{"router_score": "softmax", "norm_eps": 1e-05, "positions": "rope", "rope_fraction": 1.0, "batch_tokens": 65536, "train_tokens": 389400000}
Below are experts of layer 3 (counted from 0) of a mixture-of-experts language model. Rows are named router (the router's row for the expert), gate (a neuron's input weights, with its number), up (a neuron's input weights, with its number), down (a neuron's output weights, with its number) and show model dimensions 288-335. Each number is 128 + 32 x the weight over its row's rms, rounded and kept within 0 to 255.
After each expert's rows: a language model's description of what the expert responds to; "raises" lists some tokens whose logits its average output raises strongly, later layers aside. This comes from a sample of Wikipedia text that the model never trained on.

# expert 44
router [121 108 136 120  93 174 110 112 114 113  94 158 112  87 141 152 166 191 189 130 118 118 155 148 103  72 161  91 123 106 187  73 146 133 118 108  93 105 120 164  81  87 145  96 172  81 101 121]
gate0 [138 155 176 133  90 160  98  95 141 169 113 139  67  98 149 162 114 162 147 124 173 104 167 137 122  73  98 101  96 160 170 141  97 111 124 131 147 152 136 109 108 178 134  81  53 116 166 145]
up0 [155  95 174 152 111 114  43 132 169 154  46 128 110  74 140 123  80 103 113 123 191  84 136 135 118 119 160  87 136 118 102 118 109 144 149  70  62 102 163 168 144 135 119  90  99 175 106 132]
down0 [109 115  98 113 134 149 114 164 131 123  96 135 135 107 122 174 106 111  99 184 176 160 158  81 110 141 120  82 125 101 145 157 162 147  67 114 124  78 147 135  96 117 122 147 136  95 128 162]
Descriptive adjectives. Adjectives after a, the or a possessive, such as other, new, same, own, original, larger, and nationality words like European.
raises: " effect", " activity", " development", " type", " debut"

# expert 5
router [113 184  81 128 111 130 146 128 132 111 132 134 140 135 152 163 175 102  90  91 174 113 118 154 102 111 150 129  97 126 125 134  78 128 132 154 125 109  92 133  61 104 146 101 164 152 130 188]
gate0 [129 133  89 104 111 129 126 136 125 116 173 176 116 122 146 102 122 127 130 142  84 109  75 145  80 116 152 136 151  97 193 127 136  80 160 140 130 145 130 130 139 126 128  57 219 134 151  94]
up0 [ 84 125 116 165 130 123  88 142 118  75 125 126 147 147 155 101 114  86 139 128  73 106 136  97  74 123 123 137  88 147 149 109 164 112  72 183 115  78 118 137 132  95 116 157  90 118 155 124]
down0 [140 102 163 159 171 182 182 127 130 182 146 143 110 101  90  98  97 137 157  83 116 125 135 166 118 140 124  72 128  69  99 206 161 139  80 131 155 160 175 128 148 105 179  45  96  98 125  83]
Section heading markers. Wiki heading equals signs like ==, ===, ==== opening section titles (Career statistics, Club, NBA), plus paragraph breaks and census-style sentences.
raises: "Professional", "Awards", " Publication", "International", "Med", "Sub"

# expert 32
router [ 80 151  73 127 132 147 122 101 147 126 175 167 121  55 130 102 126 162  95 158 132 147 128 124 133 140  92 128 165 148 131 156 158 122 185  84  91 109  75  78 133 143 113 117 104 121 157 145]
gate0 [ 86  95 129 170  82 110 104 143 158 139 239 152 132 122 151  92  92 106 151 138  91 139 110 175 145 100 139 170 146 128 122 126 111 105 134 118 129 156 140 121 142 180 118 170 127 152 114 149]
up0 [142 133  98 172  92 141 132  98  98 139 153 154  69 179 141 126 117 118 118 179 153 155  62 108 141  94 120 146 120 144 112 138 147 131 122 112  63 104 111 127  92 142  91 103 137 166 121  76]
down0 [114 121  92 119 146 104 108  94 151  54  72 141 152 103 151  99  80 120 152 110 198 101 109 194 120 116 132 101 189  65  65 133 177 170 120 117 100  84 133 120 167  97 140  96 145  59  47 139]
Clause connectives, narrative. Conjunctions and prepositions opening clauses in plot and biography prose, like with, when, due, because, however, despite, and verbs killed, died.
raises: " something", " the", " its", " him", " there", " an"

# expert 17
router [129 104 142  96 154 141  69 139 101 105 125  92 158 203 145 208 160 145 124 168 188 179 145  91 127  82 144 153 143 159  79  69 102  67 114 173 110  72 107 177 184 104  86 184 136 111 151 125]
gate0 [168 117 181  89 137 116 135 122 104 114 118  95 179 159 134 156 129 140  86 105 129  95 130  84 151 199 142  54 124 113  56  97 137 155 113 124 133  43 127 147 169 182 156 159 134  71  94 132]
up0 [127 131 123  98 151  94 131 123  92  85 116 160 154 135  97 178 130 105 153 128 176  98 101  99 158 178 133  82 180 141 190 143 125 139 121 122 163  73 106 141  94 154 115 112 145 110 150 115]
down0 [191 171 153 204 123 117 131 158 155 195 101 156 172 140 151 109 130 158 131 114 136 137 146 107 114 111  66 142  68 151 100 142 131 126 166 102 131 111 136 130  87 133 121 158 135 175 154 107]
Reporting and past verbs. Past-tense verbs and verb suffixes after was, also, he, such as said, published, stated, written, -ed, -ated, -ize, plus of.
raises: " it", " the", " this", " some", " their", " and"

# expert 46
router [143 154 138 113 156 157  98 151 154 113 107 172 130 102 136 162 115 120 187 159 162 144 143 174 107  61 114 102  27 126 163 153 141  97 116 124  91  80 184 129 151 121  68 113 121 107 131 100]
gate0 [170 127 161 164 152 143 182 119 182 169 110 109  79 117 152  91  93 129 159  99 144 128  84 111 115  71 145  69  92 131 153 117  89  66 109 152 177 115 153  90  92 174 131  94 104 133 147 146]
up0 [127 153  90 153  84 132 233 131 179 109 164 157 133 108 139 112 105 127 128 146 119 183 162  76 109  87 111  80 139  78 133 101 184 185 129 156 179  85 114 107  79  98 111 106 139 180 105 179]
down0 [101 121 134 156 210 155 159 115 162  85 148 148 185 145 176  91 205 108 160 123 145 122 161 106 134  95 163 141 113 157  48  99 120  83 132 143 107 159 122  93 170 100 106 133 112 176 131 171]
Music and plural nouns. Plural or category nouns ending a phrase, mostly music terms such as songs, vocals, drums, guitar, melodies, and general nouns like products, systems.
raises: " on", " of", " by", " never", " between", " from"

# expert 38
router [112 100 171 127 122 152 148 144 106 165 176 133 151 154  97 133  90 170 130  97 139 152 117  97 135 137 114 135  98 131 116  98 117 163 170 140 146 137 171 167  90 167 148 132  95  84 100  69]
gate22 [119 132 185  87 149 125 172 119 123 129 125 104 142 160 179 141 138 111 145 107 150 120 127  95 163 160 176 174 110 119  71 144  96 160 136 119 100 105  74 144 163 119 130 127 121 100  94 126]
up22 [124 149  76  72 182  27 126 132 129 111  94  69 135 113 132 135 130 121 166 140 107 161 129 131 114 103  54 115 143 112 165 126 111 145 125 169 135 121 109 134 139  86 150 119 158 151 167 123]
down22 [113 117  69  93 169 102 160 179 102 122  77  76  99 110 111 125 123 125 117 142  95  74 154 180 138 141 185  70 182 136 119 104  98 142 124 145 165 131 136 132 127 171  64 166  93 136  60 111]
Closing quotes, numbers. Closing quotation marks after quoted titles or words, like "star" or "C−", plus closing parentheses and digits in table cells.
raises: " (", " after", " Mountain", " as", " episode", " with"

# expert 41
router [157 133 119  81 112 135  98  93 160 123  70 145 115 114 114 130 147  88 128 148  24  92  85  97 114 129  97 112  82 160 104 159 132  97 143  53 128 174 174 110 103 105 158 152 108 134 131 172]
gate0 [182 166 139 147 185 115 173 142 120 154 142 128 143 142 124  97 152  71 175  99 150  77  61 117 160  99 139  90  92 147  75 115  71 157 167 106  88 166 141 175 121 131  73 115  97 127 133  83]
up0 [174  84  76 163 112 130 166 129 150 155 142  99 115 116  91  85 138 135 142  92 148  91 116 125 106 166  84 138 132 156 138 135 161  92 101 142 128  95 178 119 171 144 101  98 161 205 119 118]
down0 [141 147 120 106 213 206 121 124 157 109 133 127 196 107 126  86 164 144 130 157 108 120 114 132  71 142  97 153 172 103 116 163  99 155 111 132 144 142 174  75 105 183 171 164  58 152 181 106]
Paragraph breaks and pronouns. Double line breaks ending infobox fields or table rows, decimal points in coordinates, pronouns it and they, and currency signs in election tables.
raises: "Singles", " Suborder", "Awards", " subjects", " colour", " colors"

# expert 34
router [109 168 159 163 156 143 170 103 105 166 113 145  96 185  63 152 148 105  86 149 120  93 147  88 166 119 105  95 124 138 138  93 133 126 108  71 132 166 112  67  98  88 130 103 133 135 133 139]
gate0 [158 103 202 159 124 167 131  92 167 161 132  87 114 155 158 124 119  89 121 114 165 140 154  93  73 134  91 155 142 136 150  94 118 109 122 119  79 111 146 135 139 176 186 116 106 125  95 112]
up0 [129 110  67  99 103 157 154 149 179 126 122 139 106 136 129 166 116  96 153 132 130 104 113 108 119 101 104  54 155 126 161 126 116 188 120 117 132 130 163 176 160 167 165 126 159 110 145 146]
down0 [158 160  93  88 142 166 121 118 126 148 145 118 120 116 142 142  89 131 123  98  86 157 120 109 117 137 137 129  93 164 130 134  95  70 209  75 125 120 152 175 146 146 127 157  97 136  22  68]
Colons and demonstratives. Colons after infobox field labels such as Order:, Category:, Head of state:, plus that, which, this, these and list semicolons.
raises: " none", " None", " See", " Other"

# expert 45
router [ 88 150 124 166 139 140 133  95 132  95 124 144  72 110 112 118 124 110 100 125  83 124 182 123 197 100 117 223 137 165 161 141 187 134 139 148  78 150  88 115  93 150  77 132 119 135 150  89]
gate0 [124 142 159 178 117 105 133 119 110 118  83 162 156 142  90 188 151 162 142 133  96 150 115 150  88 113  89 125 114  94  99 141 131 175 152 112 114 129 140 127  81 152 117 119 140 118 163  78]
up0 [116  81 117  72 160  62 181 170 142  86  91 163 146 141  83 141  74  91 214 174 138 115 122 133 180  94 117  84 102 176 172 150 138 183 121 144 135 142 104  82 119 133 133 115 183  72 156 107]
down0 [186 167  73 117 155  75 138 109  55  56  96 121 134 118 149 149 136  99 179 149  58 113 123 117 146 104 141 127 178 132 159 177 115 185 115 131 116 170 170  86 175 105 137 149 131  84  69 135]
Sentence ends, subject pronouns. Sentence-final periods, row-ending pipes, and pronouns or relatives starting clauses such as he, she, they, who, which.
raises: " It", " By", "\"\n\n", " Following"

# expert 18
router [ 99  94 122 134 156 139 122  55  97  94  73 144 120 121  87 131 108 180  94  93 113 147  82 121  74  68 167 152 135 127 139 106  53 113 142 161 130 153 104 136  96  89 151 191 117 139  96 132]
gate0 [127 123 136  95 139 166  77  99  61 148 168  88 122 125  76 106 123 101 152 111 152  79 131 138 174 145 121 162 118 117 111  90  75  80 181 127 143 184 131 126 177 100  63 133 155 106 129 147]
up0 [128 127 143 108 119 143 105 125 105  83 109  94 105 126 193 142 175  81 142 100 192 137 161 129 158 134 221 133  85 119 157  88 152 112  76 182 127  92 141 152 125 102 135 133  85 158  88 114]
down0 [138 144 143  73 115 141 150 121  82 134 134 188  98 184 152 167 117 152 161 121 104  89 131 113 127 134 131  92 126 169  84 172  80 156 129 111 130 142 148 167 196 111  91 163 172 161 154  87]
Abstract nouns after articles. Common abstract or role nouns right after the, a or his in prose, such as term, role, order, suggestion, life.
raises: " of", " transferred", " rejected"

# expert 36
router [162 113 127 127 105 157 121 136 114 125 193 211 134 122 106 145 180 109 109 130 120  50 105 106  96 108 124 110 102 106 113 115 106 140 161 181 141 106 175 137 126 154 165  92 139 191 190  64]
gate10 [ 71 106 145 163 162 120 125 186 131 133 126 139 134 156 142 166 107 172  93 121  98 105  94 132 177 129 166  99 154 190 124  89 146 140 164  82 107  79 143  77 162 124 176 120 139  96 130 138]
up10 [109 161 124 169 135 185 118 139  95 125 112 136 140 152  85 118 204 130 112 133  87 103  92 108  81 161 139  92  91 102 175 160 155 130  77 108 128 170 125  96 187 171  91 150  84  80 140  96]
down10 [103 135 142 151 173 113 174 116 170  84  61 113 129 108  95 122 122 186 107 167 151 108  74 179 110 125 135 172 183  99  69 114 131  81 125 147 134  88 154 156 184 133  99  86 135 194 148 139]
Table cell separators. Pipe and semicolon separators between numeric cells in sports, election and results tables, such as | between scores or ; —.
raises: " ", " second", " post", " ", " DF"

# expert 26
router [ 85 158  93 125 171 137 176 107  99 151 179 167 160  73 106 155 159 150 175 103  61 101 117  78 136 114 111 202 127 134 132  96 140 107 151 128 127 139  91 168 156 107 191  92 210 135 152 136]
gate22 [179 137 141 131 153 151 135 106  65 129 111 138 148  90 114 136 123 115 169  66 104 103 148 124  91 136 133 128 111 109 131  95 138 178 148 129 174 173 126 143 106 126 121 131 123 145 137  85]
up22 [157 135 159  98 171 143 180 111 111 107 143  89 131  69  98 157 153  82 148 139 155 148 113 185  80 119 161 133  85 129 143 150 112 156 127  74 134 172  39 174 138  91 185 165 112  93 121  91]
down22 [171  83 102 121 154 113 136 130 101  53  94 104 126 188 184  83 100 121  67 144 142  85 120 120 128  91 126  65  74 107 168 133 133 128 131 124  96 135 106  86 155  88 146 189 150  89 112 145]
Sentence and row ends. Line-ending table bars, sentence-final periods with paragraph breaks, and section heading closers like "==", plus some mid-sentence periods and commas.
raises: "|", " expression", " references"

# expert 19
router [125 131 152 111 178 170 127  87 145 104 108 167 197 146 123 175 136 125 163 165 141 146 179 123 167 103 124 120 152 163  80 106 148  98 127 150  94 180 140 121 145  85 120 157 166 112  84 178]
gate10 [127 108  70 105 144  91 125 116 123 105 164  77 121  97 128  99 128 135 153 113 178 107 153 146 118 148 122 151 148 118 123 162 129  35  66 110 127 114 139 105 131 134 181 125 189 161 134  98]
up10 [158 114 124 129 117 198  85 113 109 149 178  76 154 104 154  70 163  57 131 167 147 106 122 147 104 110 105 170 148 156 152 132  96 184 130  48  80 182 135 164  61 103 169 136 167 124 161  93]
down10 [134  90 107  99 116  96  53 117 164 132 177 100 128  98 187 115 131  63 111  65 190  81 147 163 103  97 105 136 113 191  88 143 148 115 106 112 126 104 175 138 146 153 147 102 130 147 152 103]
Common nouns after determiners. Ordinary common nouns right after the, this or an adjective, such as season, day, store, event, staff, calendar, usually followed by a comma, period or of.
raises: " from", " and", " residents", ","

# expert 27
router [118 118 120 117 140 184 113 154 149 107 109 158 125 125 107 111 138  97 108 125 144 135 139 137 139  55 142 135 101 139 173 201  95 172 134  85 160 168 164 151 121 152 129 102 142 144 126 150]
gate22 [131 151 155 133 136 120 167 102  78  81 118 166  70  83 144 165 128 132  75 124 128 136 130 145 129 151 119 181 196  62 116 142  70  50 129 127 116 109  88 103 136 156 107 139 119 141 143 214]
up22 [127 146 129  79 140  67 152 107 148 142 146 127  84 119 101 140  98 148 107  77 132 155 127 161 147 144 124 164 130 111 103  85 153 183 139 141  84 126 130 140  98 114 106  65 153 237 135 134]
down22 [111 141 111 169 129  86 151 135 150  91 118 147  83  83  57 122 128 168 148 134 119 119 154 167 117  97 100 125 180 111 147 104 191 151 112 160  91 120  98 103 153 147 116 102 108 180  63 150]
Table number cells. Space tokens and numbers opening a cell after a pipe or semicolon in statistics tables, e.g. | 2.8, ; 217, | 34.62%.
raises: "ality", " income", " (°", "0"